{"n_layer": 9, "experts_per_token": 6, "d_shared_expert": 64, "moe_layers": [0, 2, 4, 6, 8], "normalize_top_k": false, "balance_loss": 0.011, "lr_router": 0.000316, "norm": "rmsnorm", "tie_embeddings": false, "optimizer": "muon_variant", "seq_len": 512, "train_tokens": 524800000, "steps": 8008, "dataset": "wikipedia_en"}
Below are experts of layer 2 (counted from 0) of a mixture-of-experts language model. Rows are named gate (a neuron's input weights, with its number), up (a neuron's input weights, with its number) and show model dimensions 0-63. Each number is 500 + 40 x the weight over its row's rms, rounded and kept within 0 to 999. Numbers have three digits each.
Before each expert's rows: a language model's description of what the expert responds to. This comes from a sample of Wikipedia text that the model never trained on.

# expert 46
It responds to: Tokens in bibliographic references and book descriptions: ISBN digits like 978, page-range hyphens, publication years, publishers, plus published, book, novel.
gate0:437616533454551468453548604524501469536490489443541497502581543504428456535540532503495515527559463447457444524519396495558497587492482451535470488617502470561469481493534513487555523517534478
up0:485533494537561523541531593496479461500471510513507501465525499515433495519521446487501530560540486480510435512539451445473499473515388499511453508576522489557502527546579517484531456553509431
gate1:431549520485466436555524447541442479485588498516518569515538462518519511442462510518553463518482482543537520532392466501485512482507411513566491508528527522519550494444456473488470530507524525
up1:483550547518528527539477484467510485535535498451516561533472449383481528458456527494486478521546556483496601541481469461519559446483551449541523509592472418519519463480446504536489504539552514
gate2:500468501444441616431424442535521547499472448469489519498567521478584450446503512528482455558517430460541563500505509529484503480509551491526488523556495530502517518546521543514483461513453577
up2:554496581507488483476527462552441552525519494512575491505445481548517481507586531501471518533532510578494551446490500488594445516507527485541593540450462458474520586544552511531577461473463408
gate3:506512524416559440474540545539483427483541458565525520485580459529538457462449508518483463429580515528471507494526420562445534503490520536542468462497532551477491542523502437491454429533512508
up3:487401415548458507542473505522498527516563502514451513469476518574515528488504492481489470436558439527576459534530466499463503511515483517507436511527482561540508524531508550520599502560510562
gate4:529434502525514594492435527435462481432507480463478474509462462456498511492518472476535516479536566535509495569544491537491517547556527531488480520571512537548448479557464526481548523536480519
up4:488538484461506506481455572529548523531465497568430502457555451473576514429512536520463516522501434514502484483401555455547531488467515444441499430530467501495513471490520516558534468467517460
gate5:515501533499518422553503480507455525460506470517466506555524530537493539462506528447494472535471442452472450473520491545447528506453428518573524473545542508523469513528586464419546491521460559
up5:527482414540483518491521452430430428481457428512461545541485528496443526489472432408496429498526530520512528438497571541502516503479479562497448522507477502494507478463523502503518551554459473
gate6:505518503459472447481548538467450516473505568448444481536539502463487493513498476478485466547545512439528522404510492493548486509480433524516459472441512526568504513473516520523519484441546479
up6:537489511487520501472513544432510600478542571412459492405516526531446485485519443507501564497510478502474402456439421496542507459484444541487447485485433533480555472515505498537477437568445532
gate7:459485451433412487477507494456490515528561488437394436532457486473384485414541462506463533474597412554506529528544498498505451540500483505522472500557484459424492512493526452503474529549473491
up7:519442534543588553564531504519515466507398554468573476529509467471517500520490576515536513515425551448464560469513468485514579452482509517484526507492438503658510512467497558541466494526510540
gate8:455541469470554507472525437405555537477479535632509513505504479491526453527577544539440462490523426403514563460520489534501565468546490475517454491566578536506460510458489526477483530427508530
up8:527516501508482505535458586585525552501498515489528515484556515494427516550564513513561438504460492573533442475441496465504483477490502463401457485539554542548503492449493355463550490545494496
gate9:496513457452453495503510561424519573522543501459525516549492511539558540492464526530576538469472520453530492545452480569559505373522510504478514551530437474508509499525457540514484554578395524
up9:441504492530498499526522445537546474473530536429549482467549511479459483467511514413415472461511480582415584481567547473469503541438466572475509452474494473518464520507532498455460515468508491
gate10:478551476500514555505520470528476463498448483491508519550489511519552520541500515561569499463519507446549508520459537444497570403557460504546443581505547510504536541507501460480501541491489459
up10:497467465494450565476548568434504497538526467521476544514449456462532459490512510465500444481453547479490553520475546521524444563499550454497510469507503492454526558462560533531427459548485509
gate11:452472511513514511532523460486509560465487487472474452512531506452481547490540509485513449545502502460560544473485554468464390479568488589535467458556504545501484538522490527498511533495546499
up11:513495507528587500502508478498530558569429440467537533472477575483523506501591438557517509497425525483487537486407524510508438474506555531504527439477455458491531532507568542546464486494532468
gate12:543443516442424486544502531488538476455584457502457466474508458436463531431504533489504496426499450547495563513542502530503464504534498529503481533380476495474474484511483488442533437492541537
up12:517528461506445520478524523469521452514500446501502480419504490459546528435553479539496578397530481466405452516513537494512504505490527474509458454477482529525488511451433512550513533502456539
gate13:538531460575555451547540484494393493488555506526514540536496454522459439599522446467531529459471508528498464495510519525574503534547538490564467487511522572547500569557534520497505462478478478
up13:546441532497410508538506536437570488473536515505556427483480513470541517478500533510549425548545495510478553490579526481496486474570503559453500470493457506448430482516499477485460468499542486
gate14:478565526420499460498525520464474468530462437513520518450508486521463467558565487501500433502571384470547456466466553523500515522537529418454472437486565504500582483496467541504515513449475537
up14:471498502448551514550527516510485489559418451501551540514475428526449518537377426509488528491457522516499588492412471549503461435505540453535493489523514478446523505492425508528477505461538461
gate15:495470483524530470496512479495400434521505491420520455587497470468455521480496470493468489547472459435455528467587454603461523492497524553499515495487568508515450426538485584462499506506531508
up15:498456492483459459500462561579550539512441484515482556483525520571455518492534569524463461438501474588466544557431473446531466481478447463574526500565466503475535594484552467483520499531410474
gate16:494515528473524467518488457519480499444485493453474567446588523512504439521463473576520523483565502404571495486573474548508548470457489442507461471503501496458524543403484485545489525476499469
up16:406457584478468407515473402523476515502539599502458486509610578517481523507451530540471521468482494498549487472507454482489487441514516486468455496446536555525565473449551485515466550488511436
gate17:426538527529484472573496364483483576484504531530438454471482524490475477529499454496512520479517487457542519455455423481455468439585454497515523550515504580560450505551382526459454528458506435
up17:541588513513539554469493637514515492537467485464516540481512471440472503504519547507464442416539530530472540447503495481497523566519559487527526417481508506542492466458612433532505493469498462
gate18:564516441505451466425496495462434495573519461509492473490491502648514474537478479485479510532507452491516476416496494492599466484575526524552504509472506523533529493511488499506507441506470446
up18:543580463573504508428537545449556430486449517457499490527557476457473547415464492507507555491522411501467488461522468484485486439552550462505496557468429524485416500469441484498514496436460555
gate19:483482514508552481477426443542537503477460477431428482545437520548575512483573470510503512441519510543516542531474512487513524390486483520512455490505479528495589519497514564489485446433556440
up19:428499559517541598466376437520524563467507532464434532539488518488557480489630519457501510557525540528533529512491477468520532474516485535429532455491489469522488539519543558501473477471543502
gate20:453472486539510510509460503515495543537514482518473529532484496499497483493521526506504484488541591559545605463483539512505459444488428493505516530536434546534535526574481523454509503504538462
up20:481545553468500502440545633513470457517534512537548547482502502488499506482603444506433547413478490467442471530464556518478497531508516488491536543567494536573391454459485463496532506422558508
gate21:464521491466446523502500526552483447521526525478435577442458580479541437449413495450497495452564490492529400512599481475566506534519508558531495464558543470514454596494525596445478555494498522
up21:455487476436506541521479442490384536481489520526443553448488504580488464462460485456506535462526442519557421521512492467505513514462557538493464469466473491471485517507531490446518514523552462
gate22:528526499500545454513516452430540565494457485419485458543502525506497502562467486506521514512481546507531454571553513377484497536602541472521506479472468437516502491595473479528449453455525475
up22:526528513449569440475535504399568517499498503471473464547534525538507502519482504494448493542570470468527506504480511436489519505532483448516474523551447484495490441532454485530431462514419506
gate23:559476539542498464491594488548501423428517508581432509595538538542534500478499567487507527432447507487475510506544566424481487472473503498470443510432493572476505510506524498429546472486499540
up23:572464543529621482433483521553476473473448491549483595516490500501521519481535547473520539495528521492447494527555445434494480492475451512485516562570503502494501499415467544440545472463531521
gate24:476501540451507525493517533412485480552569457504497461484495567522496508553483474501417496486502421511515515489504431572525429498561508438578458519573510528549496517451455498550518455501459464
up24:506503556518535511528471429457489464564513478383527418453487480522503496589479475480522483463472534491565542443482477476526468456514453520432487563415461502511475546548491544607500511493530416
gate25:556472501510512495495446426489456467490477505535509524487530431534403550499480514543463505503487509535602492565525490509532506524454475417476437519513466547499568491483448525611530501472530490
up25:520509499518449517440601531463510473391511431505487540460497536459541407559517505542474540443498432489404485532459438471517501513493508476548481463460588462510489496510501536517489519534575567
gate26:434508493474434516468472519450459460559497477514421433554550595577499433465538491443497531488505439560529556507610540579492487498505454478464496523496520525530441521462510491472492505529508512
up26:431498465513418546511486476524487530520465510563446512486418459539533455430501473375486459440509449529468502527467481567499507528553451466502534475471485532473458545534538482531499469596519495
gate27:449555520496536531511467455443491404474577468524545483442465558475555486543499526474389483455565482553566515564502458510510459533539435528529487458537446548504427529542524505419575449498466483
up27:469486475546585483501472577578555530437533463506513484515477494447471568538454536523477545483524573527494534516563516436519515473510575548496590512431500505517384489528530483550494520488560484
gate28:485448492502520436456476562504528516530450464552508467516500477446506538461474495479414524480486444498488560526538550550489483430484501497501482451415433516481551540513458508482478467445504560
up28:517554467458477513534507510478467545480506428484508566541465551480603522515539450523554485469505512550468486505448446463527485510434496435551542527466557434512504469461507542504604463550477504
gate29:384488485477476521511469444546508457525469461514456511480476566504430547529466444566549496562479531537535534458493463456517526493556477480479524442440489514562565567583441421390494535569456495
up29:513529566492559462489470588439534493507506547552494471474538477458522436507481515454470444483442580517515449501510511486493557536384460557487461455491524466587508484446483552526529491446559525
gate30:435546530436444464539488468544518551444548491506525487550541450474521471507454430525497545538488435560522539445524509468530500460527570491483421518563490541505458504455484472533434494483482498
up30:413565544436473516545513491520500529484500446494510519534537544478503504487471493505502498580525426526516532448554530393531515451534501502500458544483550518446487573486484454526466502498474464
gate31:445494570464531517538503501489496503494539489559570463500489430549542517507494522506491443440524503558503491478566491482536491427584518490465459527519526487496530471473497438546501480505505425
up31:432531541537467474484460490482508501555485532515545466576483542498507452472483546500546570483525461487558489464595462447513498405564467512527475559509507515430510463510494492536458546503474494
gate32:490511554490573443521493522529416462491551537526505572554558507430525537473520522492453467475509445539472483471471566469458553538500517467460538489564449408419494470397478414515510486524465460
up32:500560604458543511543508524482459474466546452525498510526485493443488497495533498505517459508510456532509450483488512465482486595540471517508653517548483471433474522455512462458476476491463498

# expert 44
It responds to: Pipes and line breaks ending name or team cells in roster and results tables, plus word endings like Members-hip and total-ing.
gate1:484538543431491483494519458531474466459557479471489445470515524454447469451532498520526485490589534515512614452511537500466510498495506532516418450538548510519499504489503459479557409516559558
up1:470483486456481521460541521450479454490444456536483531489512470481458545537467490524481546494564481531484539581474431479427457606411559446564441502508530483478488542460392509500459501504525506
gate2:534477487521475543556541559520520495482545540510516530459521523483480485488490486474485514468557530468550510541464436484442519510479439579580493434492529512525525577470492445536517463452501536
up2:555448496492570430513554441492431448462467488528518500511466553483571514480544472521510530491508477471521527561447499464529536562496520514482551430505387475483535558513523487508454486482520498
gate3:528500569454531472511465495577501483498488407577432505499550449453509507493431441464516488493508490423535535449482507548454518489551555521499556390506521553570511460517549501505568475455590423
up3:545538560490545548545503474497409471511491560509530442482460506520467491490503470479508439485490477491570506481516567482388456562503447521467445580484494481442470538601524454501518527535498478
gate4:471547499480420516458535438399520460457487488512474487504515537516542546496503510480546492534564479434498425589509515440533562508532488488470534569494506558509495528535475421532534469550448566
up4:542439400504493466510452450457486455513485548476455505466531577528507530521509478475485473492505478450539503537544604477586444534496510545619487556406524538484566496522531571558510574556479491
gate5:576528504525498472434446520564454486574521540466494501449498488566511468502510541500466519447513453463465481508450451523581487420438545546526424475516497472489502548506487529494522501522431450
up5:489460518508511551425457468566479494520566482463472475458454513463450497516470501409509531460452434401513491527555490557556541580442530450458499431502467458527497531501455541503487508521464432
gate6:507539528491538523454481427448539482416577418484475484506546578394533463548490544455476512457561478472519486469536504524521524443567511436503513452548537533554472483512510473520482496487538459
up6:583499468479511524540460534511529467527480467455510522458436502511573576487512482558500467547544563510557491553551474519534490490569480468528547460467471449533560533458515485497524549413524473
gate7:541440539362536471585510548449462522457515556416553511454451490525530459496494520525503449425544499559538481522515533519533535476509483411556499495457473577496500520448451488467475503560487486
up7:533503480489554448476460548536504623457509486480445533515514544536605500523519567483497499513516529448494466476415475463547468499507546476471546468427505554525492494451523502591502490486518512
gate8:475507504444471513451548470492480465495518427541438470464518505410528483470459541491553493556482527447490563482526486494452501476505531419494461479548559447481471486423509452529554482538508489
up8:555533559481546585486439527493531544491525485433461513459554494467500471497495571512476428502514489513458456529470480489506461561525487430510447474445408539557459521490525531512438491511549449
gate9:503524416494536526475440492604563498611586504483530433504553545497532501478534444485556513475538480507506489442517468498460612464545538473491592411471451487476495519485539470425490490494495480
up9:477425456541505501490552490538446574531582475499505525582546509530486456519507498491471462381518499538490445410453431511523528497433521482511484489475520542512549538493576528455490515533494467
gate10:476517500541442437526500530509491517540503543483569510577489481492477524482525448471574563468510427522593539505440525488496504472542485497514523504523520490545461536474460465554464484562486439
up10:512480602544568477533541476468488473556517449497534470476523449509490558436450534515413514429479508467539494502476472528496489581504510479510535470474494471517509531485485519475462456518501530
gate11:453481424504474500531507526549492482523514415478446443467464499472508502464526476491538585474466400563542490530488501500548488521508536498506424443470398555486499558505512502572439474526392509
up11:488500447559528496520461519484502530420525477474442571481497489502528517511552558478396513501567470493537491554447484463487576544469528495534537508539526522477481505545502521570539468550517504
gate12:516476435501527543437476479532512512486540478505530469544484493501472545462540457495538519491542561483482544479499454496504466410481458442565517502459459579538508478501559551469555519446488436
up12:500507409577454508469560545602506549494455424540467381529416525454566515426516503505504451478484567446523523517545501530476464556541524501488506451494487488537479509510542528520509517512457507
gate13:501571483491516519420442521497546476468513430473484470462485568522509435544464439519473529539508494486604566499499459489532491512518483498537499509475461449445557473470489483503613486522442508
up13:521483515460555438501443476496522585516467576561573517536498547554539549447582570446459443465495545484505489482491439529469495458495485481508501531584546498502497529539475538511535582438467470
gate14:464471448506435485589445489552452484503459517551441470479558582568513451446474521484505532456541493397506436512495482503420492540583461487528516471541504494577529492435546480454498488522500488
up14:437474484499466524489532488462526543563556519511454499497456467487519570471448482454477501481565483549529454436591522491526509505530545503514464556585492477513519553437453448463471512525514516
gate15:529446499504477469469472537472440418460506500445529475438495517432475527425571453567492479522446449447529444529510475475419502539454512480547430445474550547508434478476499468450537520499536539
up15:505569528470508456473442467480488522488531478516479484526529471471527496454447551461554539551598528541509525509571567487465473510496447543502507557521547477523501567494561527536515480469526544
gate16:468461502585480480491475475496506471510533503524510471472575539436532552487568532519470549527449542462513548503485560483465527478519532496448505461455553414588519467519536530577497450437504504
up16:497456542527502535502462502449573458532506506539521498452519557497542516533496448495444469564501565466505460572459503520419454569476488511495565423515505459498544579497502464572492434429495552
gate17:463474517478458476462435534526446506449474426482452457509448490487472482459472450545473533489601500550541537493522519504443568455453509496516514457443558546473488470446485575509493471492515467
up17:442527496521455509488538498497516463560526524489540579494486478508522545470502466529512462432483470532465523462628527470575516559542457460515463510490532533514575444478511448514550522515477504
gate18:531521481454448430487486434474529515516536414500469463473542527468525481521530520522544517550532465465519535467570506569561543515516545474561486514549469546516492536487527481504512560496470494
up18:561540487468502491541519508560498522523446581572534562443535484485528511510469506457524518554445515457503537450471462466496541457456515575531481451550492539520539541476540468452526498424518501
gate19:509543564420529526505472458600482422494467472480465458520579545521431554535500477540492544499521475496554487484600507496568503492493461483471432526525550503493530594445536457470515490574495489
up19:479508496440421528526537469471462532441559539486446486518464459515446478483530470469471471459496503546452459493444530620475483503489526519487503447482534475499465404509510514500492551466551525
gate20:549503463444536516505512506493500470556555494505466497409531500509477507511503512529471503452509469424519532528500488495480573506510491519505434517570517473529597524434493487504492466530490509
up20:467537500528497441498473470539532479572605565491502499485505485557517528523516478512524478452506520548573570464577452506570451522436482513539487503481481572544505431457458500504523521463529537
gate21:507457440407505557496484521487542509548511463567566460474540433505515500450542526538568459425541405446485551532562526500534480451522521463515485467474601514541587429539488460493447525465433553
up21:544482470511477466560467517547499527520580411555505495482636456486440515481480561548529454517466483478496568474540463551517534446510529503489451517435484520501556444483504552382519544472418510
gate22:499544443435482477512517517471506515492598474447502453515497510518494472492462510474500487481490440465515523421556502565490530396535481500479454456489456491498445528449537589421561480506494565
up22:462428443547450500520458555539544562486466445516573509431491511523558506456496480543552468470455462466429529509454476523489517460496504524489507533512523503548501505486490537528471483522500523
gate23:510537535436532506510473539528456422462511479503515527516486534495501503513457550459563511504509514461558491605551505489398462562533509508543608442534491532605552521546440488457567466467536528
up23:503458556463446475525517599499474515532464548466517516432482496536580456507546520445490519429437501446501508553612515512481436495539534553458424560498514456539515478449500477468503495536532510
gate24:490515546511479501506545464457488572510476520538510491608440512512477385505513427511539510466505484444491510496529428548513462528553460457530525447525519502494525556441527509521484513518486514
up24:543500470478513418432500524463409478542507547450499539412531426453436462463560469500504480454496497489506509536482472494538430485485539533506535554517517435532408467488553555456515503533489478
gate25:507505493507522492416519481495531475469502586498513583549568545447491529434536448529504441445595525485510450528535505460478527511604493476539470445575489523416523464585486492502486554512436510
up25:510438560437503527460492450591468491513482522543522463556516386473497486520526477488433443532488513560507560482531455492544527481483491548492416502540411477536561499480539526504557491530479527
gate26:544464442523495513526454502487505482508551354470494506486507514515475452553533431457514525517527474514582427425472475611500507491530544533534495500423490547475493464495456404455482465502459469
up26:484459432568530547455519570491487548576531484524532452548504582420461458507555452501495469502498474445496558524520514496518502523523545510490520478565470462497497402513515539476469515554454527
gate27:505532466524511495531469521578493543476521452472463419531537501482468542572499506476445570479494483417486586573518506472436504449564567472524453506515591534555481559483539513456508541536538450
up27:559587545480539523427563502591574438523470442479516481462513468454482453531479499463428482478485540487442542447478477489422533480560500503505491472570539517472387519511581501522491480492512485
gate28:446459531561411451556477486549586468520558442520455512540484539539472487436511479524523488551419489488517476519524524472508622468460581580506523460505570484566509491526546523482466525502446535
up28:632485566503521580503562554470481576561439502586509476565518495534579530512462487515545587514516461558496487441502530547510515399484409491443545549477525433479510500520486486439453483422528496
gate29:554493508506483577578452526480487514511560521583482466548481486590528459437501513491505482452502475494500422531443535495480506475512531466562520452528541454546522495546566572503477517434466458
up29:447505543485478482481532481474519467512511435516421557457433537470467443541467533501523463472512459489579473498550522402436496492542484481546442552473522439541485526555500498526530453546506449
gate30:427543499417512453536498505553466506478503458447534485483467439444551466500511432546497482487550541585521569447529468510531583469578570463398456444516468481555532515513545494509495478500517542
up30:524471480513532534465504573576513476486562438487492466510430594523513533417570489485430492491511483521521590506450550500486524525460441527526508499468489404519520433530509534516529477457494469
gate31:467475542450482451527459530488548494571490470483505468456440521478497528463523483474491575541464429508551540403516452521452510522476535495508499483527463563543553492537484523478533482437456475
up31:532510518457454519487591445495441535556437476476499533494437465486435519534535515518503477519456433509547490446453488526507536521485503548537520514576544510481496513502507513513483426456595541
gate32:570436513501516476457479423514507509541565427449425520442505539461524485502546506470541543472507489498537504476489498455629555474469533489535501505509485492578490470510489574482432439478583526
up32:608435442542486517483514516513449490581478536508485522566465539512528480573540507545512509414464551500494445517494508476560459459477497498487504486573547451460518414523494565510430521506458571
gate33:432441527465504461446531511507489500463485445465501464493547591561491485461472438458496473539497424574543537456495547486527488493546492544488492456489623469535479506544532500451548476491460505
up33:465492490483424578513538493436393470477435537419484434534518515591519496471468589469484408538453453537465535504530470564487460504448449497506563529543498450499511479438557455517460481433479536

# expert 53
It responds to: Hyphens opening bulleted list lines after a line break, in cast lists, people lists and infobox fields, such as - Born:, - Trails:.
gate0:497456507486504469508557448552511547501507556501486453495452417465458492491493489473515489559573508499518483443551461486486540533522527539493527457572481495596511469451478567479440523454492495
up0:564434541488561466484550537568487517449474548497490504476479475474439460488529440451518513543545544491512539480571503464512489496446499477445506499536520433547526450485457525462447478483451496
gate1:392485453487446527534533469486508497547524480571512450592552512534468561491490509453509452499460554525536534513470512554463484505506524483528543461464466546514531514530490488503577492448568466
up1:596495540508533471486457527541488485504452515495501531439482504466542424493536555525545524434506423485424468539500512465542526519509490525428470510533483480521466484474489498460430525538443522
gate2:514442487544539506551557519512451595546474471587501578509504485495497547461485485556581530557548485462526508532483461488515550512516476539452462496444522463461545502410488526557542471482486556
up2:424570452449538425454487585513501547427500503450469459465518519460474475553540543481524498580523485543519509484585504496448508549453461521487473565558527535481467435474534484479532483519474483
gate3:576453516518502493551484531546493469482563518542514515447533513469476532464477578449513518559543487428482541458455492454478536543490499473590506529525530530424441519455457501519590431498464419
up3:498465457500472386457489479511500400582460555443580450516486581520471543530465479516492505503500441498500455491494511474486451476551542433531508476530571471443541432526525499472502480480467536
gate4:496563471491458537498502453533466446451534500414477498461511576458515464520472484540504499536560509535537456462546483458507498499451508456571524462551542498485458511537560507482495473472455516
up4:494486462478474443494518437606479454528549493449482508509560530451462478463478466506495462491513489525561487486531489436454458516527492556507515542585553497479513477509528522536465554443531505
gate5:563501506472494459451477513523545456460469484498493495482477524385526494492444483505504474472542529474465557479544499438493540529484463430540419491450539476482518570542516547515487485476430429
up5:539581521501594478454428530504503524493545490499537458483442518466491524495468407475521535551512508448504436516467498501511528453507467524449481572535591537441512558531504504481493573448522477
gate6:532450602463489519526501495483537507543569476478528483500505485470586459443483495483430518473455503458451510484446503504483523584576533469515530435409474474548481524579506493486458504464471525
up6:490497427496507506491514546477539538499513449551492466498469475484460503482562462519537482599414482454507442523487559514513471413546517512538465507553461501568516448508499568536568494460420467
gate7:449542456453504514431527521531542540554475564596488477585471481443503599523520528542502516453495501553574512487516489514595502540520474434513515506529596483526461534487479500567502520476510522
up7:450517521558453568452463495535461493440544488464476489489523547501486477505487487407464496481545499501476443482577533551415463467434517537462473574441482476455476475556534499548453535523442483
gate8:499400534519470529543497515494557524562487433486468495480513503472551462439547480509462530494496441539533493431473583554431501455478414502497442484470534450515479526578472492494504534508517478
up8:496450489555436531486427514457587517538458473519528468553461548521504443436541483462507577530457403554482542484431542524447498507501459477455439475531492441438470523598433538508439512519562484
gate9:482456455453426522415501513495550554520518453494495472503549486420530464500550435523478537450541496481446435471372493502551570506522478527508527519466543472517464503511486476514549456580477516
up9:527550538521508458533486504470503443502483542497520523502494511600502509567474547434476451546480472485469548556490513525503461503503478477538489451547467478482513461483477511490415500424486499
gate10:456559477552557591535541440560547508549488557506454516495512441513478450449430593465540525464465415482542520517511498556475517532498526523472461542520452401504533493557447468518515474412491551
up10:523552566463460508544486470550491509508517480527555416500518557480522509461496451427494517498458463454578521512504519474485536454543486503520530481504471451532536530536493544432449468456527533
gate11:540506488538487509441489468474526501529499440451505456496467521468485530480546468443514457519514494487507500570555426559562492522430546516550533468549454469543561562513445489486542486469533501
up11:472517508457555575555458555505481424474530484539460524512537467460490474464495533456537487448433511544539513515480632539533478554479447557507403522485532471485425497512480528498465464450483481
gate12:506491498488437478542509454496526540541509584531477491549513471474450506477550448459511452492472523459505529533483480546538474466511503564526524472445502473515409500406457497528525438436516513
up12:426508509492435538464550501460470485463441466502462568539517527518525517474473543544508519562548557487523462471499555440498492574479509422466476443469490473472562510471530550469504553552491510
gate13:511513488489403486463465449527532471480494521474481507459546495464545462482479498498440491515542448463590477478462471466482512510555550424573497500499490455549483514580460556502540491524491511
up13:527524559503508472435513511542564507515525519492498539427504486469507465461510461439449506461487458482515476411488455531541519491562572506559533553536478470478417555477461473514590476466487481
gate14:453528449504477542510506533515586481485462422463503544475512497466486475489562487475464452522511532494544512488462496459511485563512497449451442507541510517471494508600416517409518477471507573
up14:523545501531513589513491479535497476497499381496502450486538529511518475617517557460498507518472449491560479443524567492519509567524510569603516495459494539412512471505532537533510466504468502
gate15:493506490499528563507443501533466491559494445546480474533454455452484516428519514485422457479549482473471485506521480485546445497551500468494460476461536503482507573547508464450530525527465503
up15:495463457543508521503534543492437432535513551556446507534480529454441529564490516494511537496562498531483462612471469478439510529457474576510449441559565527486483482520479517488466519522568498
gate16:525451529488530481476418560523553499574449465509498487505523501484470479563482500494545482530497538512436577517485436500528488468558505545486496483472517492535547512558591538556528447485502503
up16:541523521505444536484584479532484548462507454527533489492498527472506411462514522551475537479490411530493550535561499484524500498499436430528507552491501496536430436508454513428492551494495531
gate17:569526519511540571554412530516440449507498471474501451456556499450487512502513429511509502496469515459508504469562520517526479517525506595494491527538525462504536452461526415383485579434504527
up17:568589498445582488466459547543446517485466474473530475465484509452509520550528537485508530555508485457477479437516477425456458529430486566532462510508534465471455502508520517450559518509511513
gate18:475497464465518508502469538481515511558485556529485480539520533528443451525522537498472526568481440508490552476523534501485487496475535467534520530574530559478526561557518487509579498476534496
up18:518531429477509546466507553522482466491534462491545522544543475503523573513559454521460436455501592423489497523559445503480444524495444539477497434473478523550464419430537489442433502488506528
gate19:507488500503522559510476503486524502571491530546505517490524485433479506428481440421443579462548441601521506546500510517501491574490465539518495484528427464498415539539506499436565487470544496
up19:481478519495523459508475570486431459530561505512508456536456480487479538488450467497485591458506480538475492482516489480528523577502414494498500463536449480519487518498504457380518532460573550
gate20:511504559510483499481480548529560442566498507529469538523529561452473436549445453466465568496470513464498509478527495484495561491483529497428499480546522454524490490472499489493467431479504512
up20:487565494490506439539564501483552435474480534543564499475540553541445551489464550512500477514507562483528492504494550467456548470500481470511480436500455507525546432458528527498496478454447487
gate21:434574511511477514565470550517503532470462518520484547456505558437496450523519503490515495469506526498535589401600572480458499524423509396551511480537497553461498455481465479488520479498495511
up21:506540518464494498515445474492491562550440540484487522459458596438493495516466538535514555497506541513533566460560597456474498486428514459525500494528479552494515480553508484516485418463519474
gate22:480485500488605513532460492498518562473615499462547535543524426507538530478511545526530488550553422525533541521542431524517449516555447518526598447518597420564531506552484550485509506486469539
up22:523524521510560521498478542538486491448554456414604537474475529501582503501537548441616452465443543485519490510551454484508462508572434527489583440469528522538559485536510585500477490535498469
gate23:516476525462513446611489468527451450532545467529560430471486486471490525528450545463556478478575473485512540533514480530559523535529503493417545545487499502518494522537516561502424459481528537
up23:473512469508536527514505508504535504445500483490481510535515522554527469497521499548495444507456497523513534494542487505440545466505423439619462448519482485457500416481483484563533467492502518
gate24:484582535470561450484500547482490546548526437488453540504492424481498403505541505513465493476556398521545440568478574523412516452491437429505484497498486481499462526493455488485430472466459413
up24:511567534481480486498512483539524504529461479480478560473538470548487424466480510590494565493518445531545448442484530484444467465482427459471497574474512492466497511526458454506528471471484417
gate25:414485507520527499561487537458513571445496482487527454588542447498565504487582470495486508511510484439465494485572537492411541501529523449506489391454533514548452454465483496463526510472500508
up25:426436572486493517489556542571505509556481539510508461513399507501547460458509506448459466481518446486502500560445526505476409567533477581490525511512554475461445596478509485516475493504411457
gate26:458617515439526509506490533531557556481506451558542500479503486503437460462530556469530439530480492501520523422592507491502495459493509459482472499530552492480512511589456511517481494466449430
up26:514522446428538465508507535507494507475516543511489602522443550557550509455472490494486504517443500527498385548472486413511453474496482515464508472503491487569503481486457543597473456514477499
gate27:458441508497441453549496518469447504497524554503466526559534516504443530529430416475499438473533478469554530481530423519548494534506487476517477502477437475456483480461576532523464441419483522
up27:522539516506462594494462559473458510492461567505538545488488495530483498473523413441522460540518458492460510478498543537551510559536523484567578510402459508492428463496512467451514496502506462
gate28:419478490461453474506594515513524481488513472538455478536522479483415508421521466533494464461514506528436440512480485432517468488567460522513551458454477514498491501415485507454475561468460511
up28:582518432488537523455437516494492576515443510367511495506480484530568531536435589465562620468508546501570495548493496604569523538504541499475456459502469470517463525488494497547552461537511495
gate29:559482505468489455482511454513518441575503448482534465563470490462550475509529482529436555524542450476489463558547462545532491465527522482508511570531590456397500532481519492532531571556473490
up29:432472481495535509452471482501487526498531541393452534509527498491574503492529479562589470534450542443557465483555532563504530470457531525503481624411459472507490545456469469514473527505471483
gate30:468504500487462482578521535597487446498521508545471438545472506486481495519549465528523517551518498459492495530461608511502531499556469572488570461422476465545492504526481523526506523509441550
up30:459541428471460542447520480498498408526516460521436509536481443609569451549480475535458506481514526478469460537480509542453471521515459494527509478467520515488506513430466494536517530496515440
gate31:434529529454502551544527514496483504526485447478488476468552495398473474456509462533495466454515469467499535514521484444559532518454469570503485508492502543538564552489438503462465443467473423
up31:465495444548521544504567498436514440457484496443505537471582560425495485486511442507528499527494429519574471473494462422522556506482486527480509493501433524500478526545493467491543465458521485
gate32:578589528494549534529418450467453536497499520504531528494484565476527545511464464503532512471553470473591501510562552515499446479517508506591447523407539513382487549569445515478487468517532524
up32:556526527509520499482477503456505506488485520498512564513513509484554480529498435504557522483529520476571498502543590498510448487498550529607481514401517498451442501510437486443509529494505514